From a checkpoint of a small mixture-of-experts model trained on Wikipedia.
Size: width 192, vocabulary 8192, 62.6M parameters.
Experts: 32 experts in each of 13 layers, 240 SwiGLU neurons an expert, 1 pick a token, a sigmoid router.
Training: a variant of Adam for the experts, 349M tokens, 5329 steps.
Below are experts of layer 10 (counted from 0) of a mixture-of-experts language model. Rows are named router (the router's row for the expert) and show model dimensions 0-191. Each number is 50 + 15 x the weight over its row's rms, rounded and kept within 0 to 99.
After each expert's rows: a language model's description of what the expert responds to. This comes from a sample of Wikipedia text that the model never trained on.

# expert 3
router:79 55 49 40 46 45 62 56 53 30 82 26 27 00 55 39 46 56 49 67 59 56 37 69 80 51 42 51 55 55 65 48 47 41 43 49 39 30 60 32 68 63 46 55 12 73 69 69 56 41 33 34 53 59 49 54 52 31 46 48 45 66 37 43 35 35 48 40 64 44 32 51 33 60 58 57 61 20 34 70 31 56 66 47 48 64 25 61 32 23 34 72 56 45 43 62 41 76 40 47 42 59 11 38 57 52 40 68 54 64 60 61 43 73 37 41 68 52 35 60 51 61 67 51 38 45 38 45 60 51 54 20 81 54 58 07 60 52 00 34 54 53 60 47 58 69 63 54 63 68 73 69 49 61 25 50 54 76 43 50 50 51 62 44 63 59 47 58 61 58 52 72 66 44 31 54 51 50 37 65 53 39 47 43 70 44 56 41 55 36 36 53
Commas and table markup

# expert 14
router:52 43 52 25 67 57 82 61 43 58 65 56 33 89 62 38 26 68 47 66 63 50 50 41 50 53 35 31 68 61 53 46 52 38 42 45 40 43 39 76 36 41 91 68 84 68 37 54 39 77 49 49 54 31 60 34 29 40 37 35 44 53 50 24 29 63 58 48 61 63 43 37 49 66 73 62 49 41 67 72 29 39 56 36 45 34 44 56 55 50 46 67 46 53 43 45 53 44 45 52 28 56 38 47 50 81 36 67 76 47 39 59 58 57 52 44 42 48 55 40 63 66 76 36 43 56 61 52 51 61 41 50 46 40 57 38 69 61 00 72 47 25 64 48 68 67 57 44 55 57 36 72 47 32 15 72 56 53 46 46 40 19 60 39 81 43 31 66 75 67 33 73 46 58 50 19 34 44 40 57 65 35 29 47 82 41 51 55 41 45 49 57
Sports organization nouns

# expert 7
router:56 37 48 22 55 51 68 63 40 50 69 39 28 98 53 36 46 53 65 63 58 39 35 46 49 51 67 44 33 65 54 56 39 42 37 52 52 27 37 65 47 38 67 84 79 59 38 59 42 48 49 20 72 59 48 43 18 58 23 40 36 42 60 37 21 42 53 39 73 50 52 43 46 40 46 36 39 33 52 54 31 65 68 50 32 66 20 78 48 51 56 46 61 64 31 57 40 43 42 59 27 46 45 54 44 59 46 67 60 46 42 71 42 60 34 52 71 76 73 37 58 65 52 61 63 42 35 70 60 53 57 20 85 63 61 23 52 63 99 75 64 38 53 56 49 66 50 58 65 55 69 46 43 69 09 38 45 28 56 46 48 44 48 30 70 50 51 71 46 73 38 29 55 53 35 85 67 46 36 67 48 37 32 53 58 37 42 42 36 53 47 45
Education and academic degrees

# expert 17
router:46 58 64 45 64 57 84 64 45 53 73 52 33 10 66 34 50 77 42 42 71 63 52 54 42 60 47 33 58 41 57 45 60 14 42 66 54 45 45 43 51 51 60 43 55 46 28 59 44 51 31 33 54 55 83 38 35 73 40 26 50 47 58 44 41 56 43 64 75 34 42 62 24 58 66 57 64 69 34 62 43 61 46 46 28 39 39 85 46 52 50 47 39 46 45 65 45 52 38 42 23 52 48 50 37 89 50 59 79 61 54 65 62 48 41 39 71 52 43 73 40 85 51 58 47 59 48 47 42 56 47 16 44 46 76 58 47 50 92 65 81 36 41 52 60 46 59 50 55 25 54 44 62 50 11 33 64 64 47 46 28 35 59 44 74 67 48 65 40 95 38 55 54 77 30 68 54 44 34 64 62 50 43 38 56 17 29 42 47 37 49 31
French and Romance text

# expert 15
router:57 61 40 24 56 38 82 44 34 57 58 52 35 41 62 35 44 59 66 57 46 38 27 57 47 35 63 25 73 35 39 41 32 45 29 61 47 48 56 46 75 47 57 56 96 43 57 43 49 65 41 30 86 51 53 38 36 56 63 23 24 51 36 25 41 53 79 33 68 57 73 45 53 48 37 68 47 65 62 50 11 69 62 59 54 57 34 67 52 64 40 66 51 52 21 72 47 64 36 51 43 69 28 41 70 57 70 60 58 57 62 56 49 62 54 45 62 54 38 61 67 76 55 40 67 75 39 36 76 41 57 28 59 49 73 36 46 75 39 64 66 34 51 18 60 54 72 59 50 29 63 41 35 39 16 51 41 68 18 36 42 58 71 41 65 50 23 36 34 60 58 49 55 60 28 64 54 47 30 50 73 27 31 39 49 54 34 40 39 47 54 33
Name-initial syllables

# expert 11
router:75 62 32 48 65 46 66 68 61 36 63 39 32 50 59 36 46 39 37 74 28 49 38 56 52 24 69 38 65 61 31 50 59 34 49 58 30 38 65 38 58 54 48 54 83 73 60 50 44 55 38 61 99 40 64 51 35 45 20 55 40 31 47 49 53 72 59 38 81 69 27 65 54 58 77 50 42 59 41 53 41 72 44 51 43 61 47 58 68 38 48 59 48 39 25 51 51 66 51 50 43 61 50 41 47 44 44 38 59 66 52 55 41 34 44 34 37 40 47 62 65 60 68 22 30 24 33 64 84 43 39 43 48 43 74 37 48 66 75 60 61 55 54 21 64 45 75 53 54 61 51 55 72 43 07 41 54 72 34 57 37 35 57 26 57 39 24 62 74 71 50 31 76 63 37 82 32 49 37 73 65 35 58 33 61 37 45 69 47 50 29 48
Scientific word pieces, of

# expert 0
router:40 41 41 35 47 30 78 73 15 21 67 54 31 24 49 52 41 39 49 56 58 44 56 47 29 54 70 47 63 59 39 25 41 55 32 62 33 37 66 40 41 48 71 57 53 58 48 48 46 37 33 47 54 41 49 36 59 45 41 00 57 45 35 49 57 53 66 41 70 58 23 52 43 58 38 41 44 91 51 66 27 59 69 40 59 50 19 49 63 49 46 61 43 37 30 58 37 31 28 50 14 59 29 33 43 48 36 66 55 57 71 66 36 68 56 24 57 48 39 51 70 30 62 29 62 28 34 62 53 65 60 36 97 51 62 36 61 53 73 50 77 49 58 52 60 71 64 83 67 59 50 72 49 42 23 46 48 76 35 45 49 39 81 36 67 43 40 60 47 70 44 58 48 57 52 63 74 31 52 58 70 52 43 47 50 43 35 50 36 56 47 41
Currency and word starts

# expert 16
router:55 35 54 43 35 43 81 44 45 43 56 45 58 34 60 57 26 55 59 60 69 35 55 62 50 44 46 34 54 66 64 53 22 37 46 56 49 58 48 45 44 53 51 56 20 54 39 52 30 39 28 57 75 53 67 52 32 35 32 50 40 54 40 30 21 44 33 63 71 35 38 62 51 48 52 65 48 34 51 61 66 52 64 39 37 37 33 60 63 47 45 65 59 56 58 68 46 35 58 40 12 46 40 33 74 63 40 68 92 58 52 72 70 35 38 58 52 41 33 53 54 67 63 53 51 51 55 25 46 57 62 42 55 37 53 30 42 63 59 53 61 47 56 61 65 47 65 36 61 55 70 18 38 86 00 32 36 66 28 48 41 29 58 42 66 51 69 56 46 99 32 45 44 46 25 76 47 65 47 49 42 30 16 38 75 43 54 53 43 41 24 58
Table pipes and odd pieces

# expert 5
router:59 40 49 42 40 44 93 60 47 39 61 44 46 92 70 37 47 59 49 60 43 31 39 63 36 39 61 37 58 64 44 47 31 36 32 55 54 37 43 32 62 60 71 41 20 46 54 78 42 55 72 38 66 52 58 32 54 55 45 09 40 50 56 41 50 39 56 33 94 56 56 57 50 62 51 38 43 54 51 81 13 52 53 38 48 51 41 62 60 70 62 56 26 46 51 78 43 58 32 50 29 43 22 57 46 56 37 32 55 61 50 39 44 42 27 48 75 52 41 46 50 64 63 29 47 58 37 32 54 38 56 31 63 77 82 40 72 77 17 77 52 19 61 26 55 74 60 67 71 65 68 46 55 60 21 48 47 56 55 74 63 42 56 56 44 59 29 67 68 64 34 37 73 39 26 67 42 36 45 57 43 52 31 41 68 32 50 45 57 53 53 59
Name-initial pieces in tables

# expert 4
router:54 46 69 39 45 39 93 45 66 53 73 56 46 33 60 26 12 66 55 58 58 59 51 45 65 38 55 35 53 66 43 53 32 36 41 62 48 57 73 45 54 52 54 66 33 59 49 52 66 52 28 32 40 64 45 37 57 56 36 31 06 28 45 34 30 60 34 49 71 40 39 62 42 54 71 33 38 31 45 46 13 52 47 45 33 65 38 52 23 74 36 49 60 33 43 68 40 62 37 52 46 55 43 41 81 46 49 59 45 31 77 57 51 65 43 20 68 62 35 55 63 65 38 15 32 40 49 35 49 49 44 39 58 37 70 34 62 76 57 69 55 23 65 59 56 30 52 68 61 71 27 32 57 39 10 65 39 59 33 57 52 43 38 50 60 23 48 49 56 86 55 40 46 42 53 85 48 54 52 68 66 48 44 34 67 27 53 76 44 66 41 53
List introducers, name fragments

# expert 22
router:50 62 48 23 46 33 68 45 39 66 86 28 33 20 58 33 50 44 55 67 39 32 54 57 63 38 46 46 43 43 43 33 53 37 33 57 50 59 69 43 43 27 53 54 22 84 52 75 50 65 40 61 50 61 53 36 19 31 56 34 26 35 70 55 58 50 44 27 76 35 42 62 31 52 60 48 30 50 42 70 51 52 57 53 31 54 13 72 56 21 48 39 27 45 40 70 60 57 64 51 39 60 24 15 46 74 51 49 52 48 57 43 66 58 46 56 58 72 54 58 58 55 63 44 54 52 45 26 33 56 58 14 64 51 59 23 43 64 58 59 57 38 51 36 73 67 72 75 49 61 72 65 45 48 10 41 57 36 43 71 69 60 50 35 43 26 53 76 51 62 47 46 36 64 76 66 57 50 23 56 63 43 37 50 51 41 49 41 36 59 08 31
Table pipes, capitalized word starts

# expert 28
router:79 50 53 38 50 30 78 59 58 56 56 68 20 52 65 70 40 42 55 64 43 66 40 65 50 55 62 31 25 52 56 52 26 54 49 61 63 51 90 56 40 51 75 62 52 68 27 49 50 45 76 52 54 42 53 41 33 44 43 49 34 41 28 48 68 43 49 62 76 53 40 76 52 53 86 65 47 36 61 50 42 74 79 43 34 49 46 63 34 54 67 67 42 41 41 49 50 33 50 51 46 69 40 53 65 44 55 40 62 55 67 42 46 59 29 29 55 65 41 44 60 69 67 45 51 62 42 25 29 55 62 00 41 61 89 35 60 66 50 77 73 37 65 26 68 47 46 53 49 77 71 81 34 58 01 50 44 58 61 42 38 30 42 33 55 59 44 36 66 62 56 52 72 53 50 84 47 50 42 68 65 44 26 22 67 52 48 51 44 44 50 47
Article and descriptive words

# expert 8
router:38 62 54 31 44 54 56 62 38 43 64 51 33 00 58 39 46 48 59 54 55 56 61 59 68 48 50 43 56 64 40 51 40 50 38 74 58 45 60 52 76 50 59 50 62 54 36 34 47 62 03 60 81 58 60 25 33 48 32 32 17 63 67 41 29 66 59 38 63 38 15 68 47 58 52 47 56 31 48 50 51 60 41 58 52 81 45 59 52 28 25 54 41 42 40 62 55 68 42 46 24 50 23 41 41 23 50 36 61 60 78 62 50 61 39 30 58 56 49 71 47 56 53 47 62 66 42 55 48 68 62 34 81 48 65 34 44 50 11 53 60 36 49 56 64 61 71 51 62 62 64 73 34 38 40 39 51 50 30 40 54 44 60 55 63 34 44 62 38 55 34 41 55 60 58 99 57 43 32 59 81 52 36 38 53 33 40 58 52 52 47 52
Colons in infobox fields

# expert 31
router:86 57 33 43 52 46 59 68 33 51 52 42 41 54 63 59 56 44 34 61 54 42 40 48 41 28 34 39 48 72 49 57 50 39 44 47 39 27 56 46 64 39 66 64 30 46 58 27 53 61 39 57 43 62 69 22 25 42 32 31 62 55 65 32 43 48 40 43 64 60 27 45 29 47 76 58 36 56 43 63 35 45 39 51 38 63 18 61 42 56 30 62 57 42 61 60 28 37 59 45 31 53 51 38 64 72 65 65 61 51 58 22 29 51 50 27 51 46 67 72 38 73 77 33 47 33 34 65 47 71 58 28 84 50 72 20 37 58 37 51 70 04 53 43 84 65 42 66 71 42 61 47 41 38 08 52 38 80 45 46 41 53 70 38 60 32 58 39 70 79 40 36 47 61 46 90 42 43 34 64 54 41 34 56 44 43 51 45 73 54 22 43
Political offices and appointments

# expert 13
router:54 35 28 31 35 25 91 78 46 42 80 49 28 99 63 50 66 62 45 78 57 40 35 47 50 59 58 48 38 64 40 59 23 42 46 62 69 37 52 58 50 60 34 26 45 50 38 62 57 57 33 51 68 53 55 45 26 67 29 09 45 60 61 40 37 34 42 44 40 54 40 44 59 46 77 79 35 40 43 61 23 75 53 50 43 55 42 86 53 38 30 60 54 61 25 59 59 41 53 42 25 32 29 41 68 47 55 54 68 38 66 60 43 67 41 38 70 39 59 44 61 46 54 55 55 45 47 54 43 64 31 45 34 22 67 24 63 53 88 51 76 29 58 37 49 53 61 67 52 81 54 57 61 51 02 57 44 48 62 51 40 46 50 49 59 40 43 52 60 61 31 60 44 60 26 57 60 42 33 50 78 52 40 47 46 34 47 55 39 66 41 42
Slavic and foreign name pieces

# expert 27
router:58 53 43 16 53 40 85 53 33 52 74 21 40 77 50 38 47 48 56 77 63 56 34 56 51 39 40 45 58 73 50 53 36 66 39 61 65 39 56 47 67 45 71 59 70 65 62 64 36 55 24 45 62 61 21 29 29 39 58 34 31 39 40 35 51 81 45 62 72 33 30 71 48 66 55 50 49 35 36 53 18 65 64 41 46 48 26 63 55 24 44 63 65 49 45 62 48 32 36 85 50 48 37 58 56 47 32 52 38 31 58 57 46 50 34 36 50 32 55 65 57 59 60 38 44 49 43 44 49 67 39 40 57 31 63 30 61 59 00 59 54 27 38 59 80 50 53 61 41 42 39 34 54 50 19 64 48 64 44 62 42 35 49 33 72 47 44 49 51 56 40 60 66 63 61 71 31 21 51 64 50 23 39 25 67 21 65 36 24 69 45 55
Directional prepositions and verbs

# expert 26
router:64 67 52 39 68 51 75 70 44 50 73 35 25 78 50 40 66 53 41 65 60 34 43 62 40 27 37 46 51 42 45 51 51 36 58 54 47 37 72 55 28 42 53 58 46 59 38 62 53 47 23 52 47 41 60 40 33 56 47 08 53 41 52 33 30 46 44 46 99 42 32 25 22 56 48 57 38 67 37 49 50 72 66 50 23 47 38 92 54 46 44 49 52 57 37 55 46 53 53 49 58 54 29 50 51 93 63 45 46 44 53 62 33 59 53 33 57 58 47 62 67 60 59 41 48 36 52 48 42 34 59 15 90 51 61 18 69 54 17 70 55 52 59 49 68 48 36 66 51 44 70 51 80 47 25 48 24 58 31 46 61 46 48 41 51 26 70 48 45 63 41 39 43 66 68 64 33 38 46 74 71 36 51 48 36 27 53 77 24 57 39 63
Consonant-cluster word onsets

# expert 1
router:58 53 56 35 40 55 65 55 57 30 70 39 12 34 64 49 35 73 58 60 56 40 41 45 61 42 42 24 42 59 45 54 38 36 10 52 67 57 61 37 53 55 89 43 44 81 69 73 40 31 45 52 67 26 46 47 42 65 43 40 26 39 66 56 42 57 41 43 77 60 32 62 30 56 62 34 63 31 48 69 49 65 60 48 44 54 32 59 34 74 18 34 45 39 45 63 62 51 54 48 34 31 43 61 27 75 73 51 73 43 60 57 34 60 19 53 62 50 62 45 52 39 72 17 54 37 52 47 54 85 37 39 47 52 65 38 54 43 51 83 90 56 49 39 52 50 62 47 59 58 60 66 26 41 03 33 44 47 55 61 38 31 66 54 52 25 21 59 63 76 61 52 70 65 42 58 53 59 36 38 60 54 35 27 42 32 59 53 34 41 48 57
First-person and Roman numerals

# expert 23
router:52 52 61 37 47 51 90 72 21 33 42 35 36 61 49 48 54 65 49 81 40 34 38 44 60 41 59 39 71 61 54 42 55 41 40 52 80 21 75 52 59 37 44 50 64 65 48 34 52 56 10 43 56 67 48 35 35 54 55 42 27 34 56 30 23 48 52 35 74 54 42 64 69 52 71 57 56 41 57 67 29 80 90 26 55 60 31 55 54 54 56 57 47 61 22 72 44 54 58 54 34 87 50 63 59 58 48 35 55 67 54 70 51 40 37 38 56 27 30 55 50 56 74 50 39 40 49 43 56 60 65 19 43 74 45 42 51 60 75 32 33 29 64 40 74 55 67 56 70 57 61 38 78 47 14 38 30 54 18 52 36 34 60 55 62 34 41 61 38 68 62 68 58 59 53 74 62 60 35 62 41 32 42 39 70 50 45 42 26 57 30 46
Aviation terms, score notation